config.toml
vocab_size = 32000
norm = "rmsnorm"
qk_norm = false
tie_embeddings = false
init_std_down = 0.0636
Below are experts of layer 2 (counted from 0) of a mixture-of-experts language model. Rows are named down (a neuron's output weights, with its number) and show model dimensions 96-191. Each number is 128 + 24 x the weight over its row's rms, rounded and kept within 0 to 255. Numbers have three digits each.
Before each expert's rows: a language model's description of what the expert responds to. This comes from a sample of Wikipedia text that the model never trained on.

# expert 31
It responds to: Word-ending name pieces. Final pieces completing place, street and surname words, such as -ton, -den, -ley, -field, Street, and St. Mary's.
down0:132127117102098143103125114139124171129073179151134131127109140187132066152112150149172118153129145154154125177152085129171099151123150082113103124146091141123114125117140155116146116176111174144137130138102170191106120107128132142147110143101128136180148110095144131154156118122141112099
down1:155110132125137156112129151162112138095094143124105147128136115113113122132136130149107150168068120103124189123134111131180132124118164164156139116160096103104148120149130107097117111159162103112135107079144129105112106152097116093122151111136123133143109127108099104122121154112134148133
down2:124123144072135055135133109156104098163096138116143173136164155126157117150124136126133109106141162132100122123074080108137182117143107175142142130130143146155118112097113160128077121137174167149093121140119155136122122079116175096135127124141103091110116153118123126141098159135142119143
down3:140114127142142129141131148153152148112159110101144130131148143149135144133109125119131085119151140122165104124169112104132102118147106143156136131174114084156130161153057088117146110156132131139096133117081170121128125162155163118134134091106068102121123111127119161155109154206156104134
down4:123107151089099111115120114126119137128095121118079153122114132138124168131150135123134130169119115122140132146148104184152135059083118124098140112144175134075085159169126123133087110145107121130151122077133145101150095095147150142096127111117130172170136106116139120158153174106143128145
down5:126079118162101080110103174139082078130150139076100148124106109116130137139128149121147099109124091114114107129120153153146107166160154123135117117111119121142126130140148142117135118137111128104141107101116126161132136137140157124119089170141120104085153131096123132135133165114111125130
down6:150173105065108124150140170135134163107099133103119153151150096129102129086141148168133113133124140098136133154140112146156157114138101164128144145106153126162160076117150157131139126155136161128130133102130153102164087114156118145102136144136138139165134102136128142128117127147129156088
down7:164122138123113124118130118089105140116151117151119088135134097151136117152117155107122096192074130103114122201113134141092131135120098151149186147131066098147148142107160102111158153119107142141137140148146127097155111128152120144093123145161127130112150113132143115129074136105130111086
down8:157140135127103147103143130136080148124120106109130104101079117131146130180088124109134124092147155076134119147150150071135113120137077114126114178128131113152109108133141108155152156128095109085098129131153164121122104102110126155172144147133129144164119196120142158151148141091143128143
down9:156088130126117124111125136085134102112117109116121092145124144152134150144128120109133133131132127107159173102150083170119157139144165113136158135123145135125103143136096135118172094120135107109084126086166110185107149152187117101106123103109120131146186156083154139120143136154109133114
down10:107133157144129119160138103149103076117144162110184117202152135130150154132157127121132146112125127145119133138149130122110101128167113125169088124150107114111103128129123104123153116140185182137155155100139114143098130101082121124141137146141149116156138128126116124159092146125104113178
down11:128119133145113103122150108118088127141128127122153187124110152126084186161113193106131105116137099099119143138092102129101143140162122131157121151156142090157176141150098107124166126090136121143161143155131116146119120117102165113144134106130107082103128159132163167104163136131115144127
down12:139127132120143163119140095078124132115138151130112088130163117106101150145156098128076070103119086168127144082119116141165110077120188123129112137113089129139165172131137135145135123141109101087142111081079157125110122089161157151098116161127172106161119131124098136160151122168130115099
down13:100126092145070084132112120144153146132149193145102132108123135117127116153132138130103097111139045123140133157129144119152166162142110151082133137102085146133104149107131161094131090115119122130181101116137139163150110142121103126094111132109157131135163135148151131106150146139082109172
down14:120100117096128176125115136148129142085154124105132148134138129112132114159133086156108132171104117153132147100151170116130108136083118124125162160152147076117137146118144162136133065104122109113126105101131097137111133110135166109136115107154130124180153114120139137107111159176129147145
down15:122165151138170112134125121164121166115124135105146148129121162119133131134100124164101109149120113135117117127107128096111112086149144087116147121155113058154126086114144148172118100117133119091104116163084109093153157112137147106137100103093123119154134163162152152135152114118137140152
down16:139142130155110143177111100121113107127091074139164127125154147123114144131149118105119094150127158128108096153142134143120140123133098171111104119106108145202120135121108138129157137085103131147139107120089084097116148138129196106164103104145133087111074142113140115118098115128162135155
down17:135091154125134181113115143135176143124146134118149167161148145166136156094097181112132175145126142131142128161159123135082135121122123123155082114114130096156144158168106148144138161130136149093116115150151120114123133143159158139156127107127117135132095150146131162083145114139127110161
down18:112128153122111133112113112163087121145117119127137151103127128108104102132100105097121140138138147158109138149155134105092138132149148157184135158083132135153122139137112117142128129153164147140122120133128128155119115100121147151138138095157119097130148121191116174171096191094129129128
down19:126159119118099113138077112123161156148163118159125133102134123064110137126143144174137130076133107078109117160146172110119117160133139101106155151122144156108125150124130128132142187101143163144170144164106149151142125108123117119132127145127158127128133157102121125069152134109113171136
down20:109132136168162129120146148137121114171095139172123100106094133115098127151120114094108119171141127084151139146164126137163130067148101110068148123129189125075088164131135135135143113116140126128110174137130159158098101108138130135128130096101123111103123152155125145120127147136151143095
down21:136134094156115099176132092142133109128163128141105135111096135099083143116115106085160092098153131139149103113144116108109092127154130116162113154137135143133101153164140116117152132090143106106137134160131128133078134130113098165118114094088123100100155162176122114103152158133111125145
down22:138124120103131106139118118145114150116170140142101138129120153168144123142158132115088084168115131174164174083084147124158119132107142126139135136144101127116125135142167100130136096149085097125151125141174122083167115122142138118123156140172085131150171099154128132117122126155092186152
down23:124117116114169120144166127121150133179160087103122113124138159124107126105159129161123128144125118122141106079124128178121144112117108122113113113129171153117184125135156091101110109136103151075132119116179142125168130138163133152134110146188129124142096097105146138131138155139159102090
down24:134112157117139111086116123107106120107158147112131121124128172117124093102129140162137194118089162154123101123168125188107134126088077128152150149130140166070149151121082095141119141122139144149118139094143108130141132133150136085112124128131154148122123112114086109089158124135096113126
down25:136109114168103099140140139168106076138150106106107121148103129134132126088159102138143151150134139157097131137147142147164130137138155098118081150149122132108084125135146162135145132140154137111121106085095127080169136109114122137142169123139127132133112103168108092128133131125128097169
down26:122142148133108091168128165088134095165098169121132101146128139142128153087149113117138101150143113139148170108123157162134149135126149134135124109161160152091150124147169128088133150084133122141102126172114077142128115125136170089083088072163142138145120138147101157123123124145096137105
down27:112123127099088105121140128200113128138142089098096075135146118113163132118122098115105095145102146090104175083117113097157116164117133120116177119159137130143093130091144144132148149130101104119113123099136101101118140096128099122142124105144155097106183134105121120152105146131165207156
down28:139134120123154088117159118148125137177148134127129117129097107103125154159115158128144113105153095143085132111152188121119118079163138070142123128105166116101110158102095151123140127147160111163157118060156091125109101081130158138103129131104121089156137134172142114126144139154139138167
down29:144137105102121165105095102125143082148119144147114140146135142134098152107142132102125153135159059097142132146113201114107140165157120143123141168128116111130131101145118101122116107113153118110116116127186111084128127105159155111125158096100106133191090141096129127121141141168156144195
down30:118148131129074115129135151175181149161180133123130135113116117153143127140137130127113146141108097153096107166110156197157141142141117112113118110153163135107114155112137131154107110167132138119141103096127124129127148120152140096100163148129105139138133102111159122145114111163117123163
down31:136121121174093112109161115153116095147160162147110135136127141161138167113084149145096128157123131131159163181161126123157169094158167159139135119165120098162156145182142112124098093137147131145131118127161100104099158095165128145122131114102126097132137096105170170178069165107089126129
down32:139146153128142110084112152111143138105097114138112162124113102105124140111107144155107090115153168124132121114135151104179117159169137117127142153093113195110135132118091103149143107166135144076191110140130097155088148168094120110142139115106129116079120108111112159124099151132112092131
down33:111152116127161131170084137088116146115126175185153141093119120130146136158123115149117088087104175104131169128136139143105117117139111136109146109169100138160148128126083139124157131108167123151154125126116154177096095101103167148120098112085191155085115124080157135146161127135149140146
down34:186122152115162180102105150177116121146114143127138155118123077176133136169160183084144109097130123127132093120131114106144148127124140121129136137091112141144128141095090082122108125087136171167131148138154121173116187145153118155142131125177133152099099099124159174121151075103139138097
down35:126119133109120128141077120122124139119146107131089090121138120125108137119076140138113123112109145112124127117114141111140166120129099127106148127122090112167109145095139129133160076121133174146146073107117135133146138133073136142093156124088165118104131179106093114126126143178157123164
down36:132153115149169134126144154142154155146170117101092114184121120108071144123094101170081122137111124152121130150130089122123162147180146109180138160072118113148151127125121123141096125144139138091168111114123127114131144120118074150144128116147101154145151144124128130132155145120167162139
down37:094086136158074127152122101107118162121130144123084120173099100120122139130090112123095166137133111153147083121107106152129126151141166158147120149103121180155164110141128117125154134149125101127107161153135093137152152142119114097106125112109104125141144158156149125126113126129112117109
down38:128122143142134087183124137125092094115147139140105190134104123131134101104071110130106111128115101154144136111139116091103099163114114121130163168115103140131131135172125108174073179094189147096138097125132125141128133151097107142173166129136121122101082168154100143096111131121142147150
down39:162109140133139097144153102093128121133142136141123158157136127105146120124166178128149162117099135088133100170121152154098137133133135112081140129146161145187132112118108145105155126125184144140110135075175129161176102121139139126146111142131095123144107080154158088138130104105177130097
down40:092172153147122154139129143128121115149146129134154157116109115137137113148107109140101153133126166119133103130104168100134116131163140098146145161132132098185124120165133154166141100166130128104065121134120172177106117131165114101126137090152170106151096115122125122148101146139108133134
down41:149149110099115185147138121114133111100137115101163096173146118147115136119133114136110157167125095128147127119097096175128121087105162129097109096158144106086125123119159083142129114156106115076144144120135156135139164127129144086093072111093112124113144110093134130101072143122146156110
down42:089118112115118141131124101191142084123148159125165124191132115085138138161114144134124104158124159122088101091144172132125175135105090083134147116135099124136137116116124171134126150092156128119139114164125106129101114118105109157138113126157086099147132143153128108145125130166079116161
down43:115139080131117125112115098114115113124155082102097112164149086112106137132133135092144106106123113126109128131117158140150099161135118109182169150091134143121115142125060065125147128110128117135098178169126150180103135128079151136122127174112116145129129130145163131150134165114122125132
down44:125127146128184137114126086145096122149144138112089071184114121161077155075098099134166129153135141128131118165134152150120131143172107116124120141103060103139148118107083117131120138134157101137141151149094120093154112132142129098148162172120113119146138126085128142129135139150153122195
down45:121124093139107143098114133122134114120143115120132096097127119091124096104148107087159117140118100152109103161162068076118146113157114166164118114096122152092142128121125150133118128116155134130115157097099130112172129129114131176137152149088104183126125110128122135165117134101145119135
down46:131102126092101139148108116108146121150141177136154110131143135167144124116135120143159126095168167118123090128145159104120147106127132124160122118142162113161147137133104107146176163124121132120125129107122152145107136134097113104081079150135113152154092114173126118116111143134106144140
down47:141140118083098142150066060106167130133132121129120184139114130116097193102135114141160103133122096140101134140109129150134142121154171090121136119153114142130119123136072120120122157126103106162086104155113118124116166107143119137115177156127102063131122104115160090118134100138114130128
down48:083111151133109126106127165138135138101152087101134111161129103151136108143113141140123135114136115150128116100145152109131104095097145129085142140116117150111168128099116096169080123109095122161124182087100151129109152124135110132137089153155107118128099119124125121120140082128130115064
down49:127107166183129122122170173139143140120127128174092137107127120143161106145086138115119109139142156126139117120118149098173120127126128120111108124125123114156165093078126138153152129128126144091132075140112135091113108145102177101130091146083111142180147136131137170146102105163114119109
down50:120103108118145119118148107142129105129150164158136152088147103141133142134108151099139157146139197118104122144101142148111170116112132095105104128140132146136134117113103155188143175138119151110128151078139154155136139131100169130122127174115117134141086111115105111178100151150201128144
down51:124119157168127135119131152122082137144118086112062150147132113099101126138105152112185113124149195095174108162080146148142156148155143160117138141108109135178146167108119129155148126103131128109096135134109116106141110099126114123117074126126119178106153114098134138122126137129113120164
down52:146128157123109090149140139126129108159110151083099134065167088144143104127149161147173101078136127105126117072112139132149101116116134085164146135145129150106132103085139118137134130102101140114112130126090129108109173117141125142110112115109105153127131122105117132121124144149150112071
down53:110105171130141127146089160138144118136126098156151161116151166110154134117135124121148134178092135106114103132131143094158179140137137139120086170089107142171141102170128098073121171134142152120111169133115094107120109163160125095147129115163138137127129162095119115116120124144112136150
down54:118130184107148128143137124161121151115142134153150119146136147095138135164157174121153147115115096135151123142124128123150115143148088150175128098125127130104159111142134118100127161117131125086116112082111086107158093132118129102119146148113114147125129124143095169119076105109119143101
down55:087107117145185127126118146159099113088124139132114092109139165119092127123135128108086112141156118088128116150128106142105170104117136145141121123124115070077109148121130128159151155150146102070120114131109119119154159125168093106142105115109108119080136113125141145081136143118116124127
down56:108192127092079168133124149148115079111153169107113131111115135151115154164143105089149168137113123148123164149148184165082106115138104160128091104173138142119133117147126134142146149149124142116092107148059159115110145135115151122126170134076125113156073129142108151123159110177126111139
down57:122100138110131115097123117132113104141168153139152181124136123102138135147095183142121174055139133135137116137118141138117135112108126172105111129131144125134172099145106137165157143127140099107100125119128148122131122112106100112077135130169146177075119094147133153085135178122134130110
down58:086146171148138087146125104107156119127136139135110146114117160134115148185117115067112126117127124117121085130097147110072108116123136094153155163097112121108075145124102156133116081135137155182139081139113112152113132071101152144107111126160110137116119151148136115095094115121124117152
down59:161104125125147125114124146124138123152117140179126158157144114119111103128137152136105111107102162115161138163138100097142113112117167115127106145145077159069141105114094057127125141174118137120113163118138162154175105130140132111120110141128116108095132105126126114088129135097129132100
down60:112132099126133167102097116094089140079149143120129125116149091123100153162150094145117124127131067119150121108093181112092151091102137111112124143131150124160102131097168114124157110149114164111121105109158133134111128144149133148162116157138123087142114125151177117131133161140173140104
down61:159121156100100147165125112122146147114150133090156177126164070123118152122122107146135110185118119116112208119161112099112085153143151125137122203115145143100135159115120102093124131094116141105121151120115127115145146144134130130131119161127087108102118159149118135110132125109137127197
down62:148157108154138131097183093144127070114098120136127140103145091155130136107162086145089122192133099113139134114094112130135132093136118165120132121162097109076108123081106114108164127090136147098119159146097155138146134134151118119137157118135097136112144145122140150123143115129120161056
down63:140109103095126096096126147145104111203115104112094118103120127100142140097109119137140095133177106121095136092098119103118156119090127130158145128152143104097110147088113107157084088098127155136091149092156151136145125113135118135132121134109157098120115137135147142164175136119101158117
down64:104142121117122122186198134126119114093100156131101097121121131127101170127148104127142117119099156113109151152135126096106155092129140164120111155134132101148107143127126120163130130135127121122127158133130169128091129137095146175117083138077144137111114113142134108114098157101146125184
down65:139129124110135095092126135093094129105129113103138120082144149154089107123107148126158122112130118121125114134154138132111119149157074123097184158137133131098170143080070121147127123137132150148096119123114103098098160115097142163151109132121125143122158109119164146134112126134132102126
down66:085126135150109144115094166119166102137146093111128135144061130098071152143101123133136154122150148132140162141143106112188113142122129134152119139119117116115143123118142128165144118174082141137145166118134176148111104145108133128124120127157098143114092076153132092137182121125165101103
down67:135144137114151173101132130129113129145120152095112131137141118132120125122137150132122138158163145156120126133121110160108187157136157103108109164100100145161148157075133203134126128158163125132174126188140114139120124125111169133164142142103134161162139130142127143137130100143153136074
down68:127157111103123120108115106102108136119155120085138124126119164125127122178173104155131152132105105118122124101138138103135134161161106110123112132144056136161117122128131115101157123113088123107102110112160118092105068145082130151148098131110130131148106134106121104095152129102135127177
down69:102113136098127124150107133112160108124099109158094120144101117124119125118171097128095172144164157096114137091109146141123099138132125151145123139160167107168167125122158158164115142142123153120103150103165194137097124110144121104185129099092145113137154120121140146155116159155135150176
down70:145083110111097132125099152127106158125135093145127180152086176095165120062078138147146179099106125118185161135129118162176102100118124120152134113138123151091087133152118133140116126130134148096124097102164124118164132120131097179087125123148093139130123114078147154140144109112120134132
down71:101124112100094142126098101154164112123199156140083108133121131139181113161113166146091132128125123133114126095142093131125112154058125143165096085156133139062102149164110137125108132136121107138116142111130146160122156126168100124098130110143127132109081135101105139143137081133077147122
down72:127148156158120157222100122104174132127152118102157137162104109136119145083175146097130083107154167122135103111141149118138139091141137122127158124117106110120113126127083144097119118148156147173102169147107170175083157141097118150133153114159103109119126122093132137111129131119132138116
down73:157118092147084128153152136176176141136154128119089132175132127149124130143121174102135123132107099091160125124082183144131138173140133081116117116133144129125121168159077171145121119114148132178119110140150141139105135134166148067118120117131128113136127117130106123125103154146153138156
down74:118116158162131130132130116154165151129162133141118156162100135106083145136184168115118106120130143154152117111099105095165096139135124141134108128156156081132145161096103160167158122139148136110161120141127149130155112119132108142109097142170139086100099144148132137096115103136196157114
down75:157061120151138095137138100156118119112158176128125119146137124116152167153097038167111140141085134135116137178187134119143139108092086106115127118112126096140090111167164100124101157137097160152122144134137117120161115130165113119133105114112159129125109098115095120107134147127137128166
down76:127148128084125143120148156112132170113128120129083164136111110149075165092120158110148148127161143127136129133095122128140122117107186077131117126141145124128175106154150123090108077145105120132121161139142128145101142135113109154131112108152094131108138089120113155123131090147197117097
down77:131127101151121128111140127101130123136146144164098111168134128129148110107159142131090102146149130171103159086119115120117161139127131090145125106142100141121146104133134111107105081086099155092158168111161136104149135124141120141070137139156190106135130140096084113141131157132125129136
down78:143168146160144108135126127107145108125122134142092099107162085115111136139107165126144155135169174159092114157099115137111130131117103137129093153117149133153168151103078142135112157097114132117121134146121118146181115089136129119150097120184111162149137113159137109137092118144124121062
down79:156143116101110116140088132121127111137109110068125092109145127147144108135128067106119093169094123121121181117175114156123152101106091155164120177119144095124122122105149156112097113163127139102136112146173134120121144077138113136145110130156116170120117130111109122076128072143140091116
down80:093111134112169108169156131166159142096125092125137102109116140096154155151143105146109166132171135141145172134157025116080110121121128170143127136115155134096128129117142102143108124123102102133105144122118112124145140153134135117107103148128146141148117129141147094108148125122099108127
down81:122133161146165065130127083135131125196149099139149138144150175102121123107125108120085134151153132138138126084118091106091166133137095115133154145113115118140134136146118120160141170110132133137143135142122108116128136108084143162133111082133158135099093102140136143141131161113138155163
down82:108078141111133102115137099102099165143133120135163148141122119150140090126125135142132136110114086120134168149137111126179159127146102184168089162102111134116153151138149129104147155140117120127137142150155138133158148125149082128143133130152088138160101143128120116128139126130106106070
down83:126159101138127160105145143110106126146136107120118140154101127139130101129131145151146081125165096163120108221099114096113113117141125134136115129085125098158112106144122121105092080095139145121114094126144110149124188163139109100125133147129121104154147128133161134171129127173117139128
down84:122132154140138121099131144131119104116162182079128119120147123150132158145111079111103122127118097095112177127100079126165112135122136155132097141132188080141105177173145157123098135142143131086126119097128133122126117089165153073127121123123179102100108168088111159127146096123118127143
down85:143121130111125156161099146114099142102136153132114116101154142135129142161118189129154096179136114100086084076134131124129118100145134164136114154155159153102157141170126137127162133159087127128114140135128143114122115114135124143127103131125109133134122151147062156103185121106113096118
down86:159120095112102111113092163100100099124118086129147108128139116154169147119112119124078127098119151125117103107126109135153105120116162097141130111108147133131124093166117176133201153121151137086165127142080106107174114130088121115144158148100086121094065156150116128098171079142144091108
down87:139148106113169104125148149119149194143115145152114148145165084118143145115148138134119137141153161118143161170105159128110144109128113105144148117140148076101146131134127109133120128121125092091076124143141146088115165126149135094119123136138085114177134097102100119136075157099107146099
down88:100123160160130119090133131109131127109125086136131118126146144103116138166118134080120123150086104161160131157125160133161117079160126158107107109114140106090090124114113127098086153138152178140062122117125137089154137093117133090119128157168136102140118121155131096133086142090106135153
down89:102157138141159154087112126135122131132100123110127132123136150136143129123120099105119153127113146120136145118138128094161165125110138140122091132129100098145115168132133136119106134149139181110115098110110119164089143127133112118104108140172140133136135175180177144192113107083121119107
down90:152132120082095133126116149123087099080128150102110168100153120138112153112168144136151158154140133127126127152140109128152120123112129105132131144152124124096105150094129163096150153126097090141110151085114128107102137104117169144101077150133087155146145128138040135154115094120126108105
down91:144126097140117142154112155170156152127148139122132137163091137131125124112107067125138177141121135150127164142129117113131166126103126153175129108132112120096124130141097120109099127116114096090136114143123109111101127139116159132125140098100112138092091187154099155111095136144115066145
down92:102119082157117144132142104140164111081143108090149127145131141158105123159122097134122137127145099134140144175128098138135182132108111127148089155123142138141098076115087123161167111158127114130125126123132097122170116095110049135148138098125136117133142121109151120108140092091154145148
down93:109173144116194120080112181137174141134122093149139112152134105138112145147107130123140120113132056131136136070137126145110124150166096092084122159116171096083082109135144116136159153108146097134128154073161063156153122154149140114114117125116088107125153110121139101101109105103119116134
down94:080115119111109108148122109157110092148096122116094146132114111098149154133148114126131083130107117110124094091149127096128153144118105117134109100157137105150093137174128144108137090092112117139124109111090105150149164090136087132134128077149160118136091169183144166142106114140169120156
down95:098128148154139144134120090118164105121101139128169193123116131134139130148160146140158106150114155117134083144111181127125132093141179143109169105139123126175099127139140161080112120138125095136134132126124137097095102090094195150147131164122130149135132104158150108156129165084053120114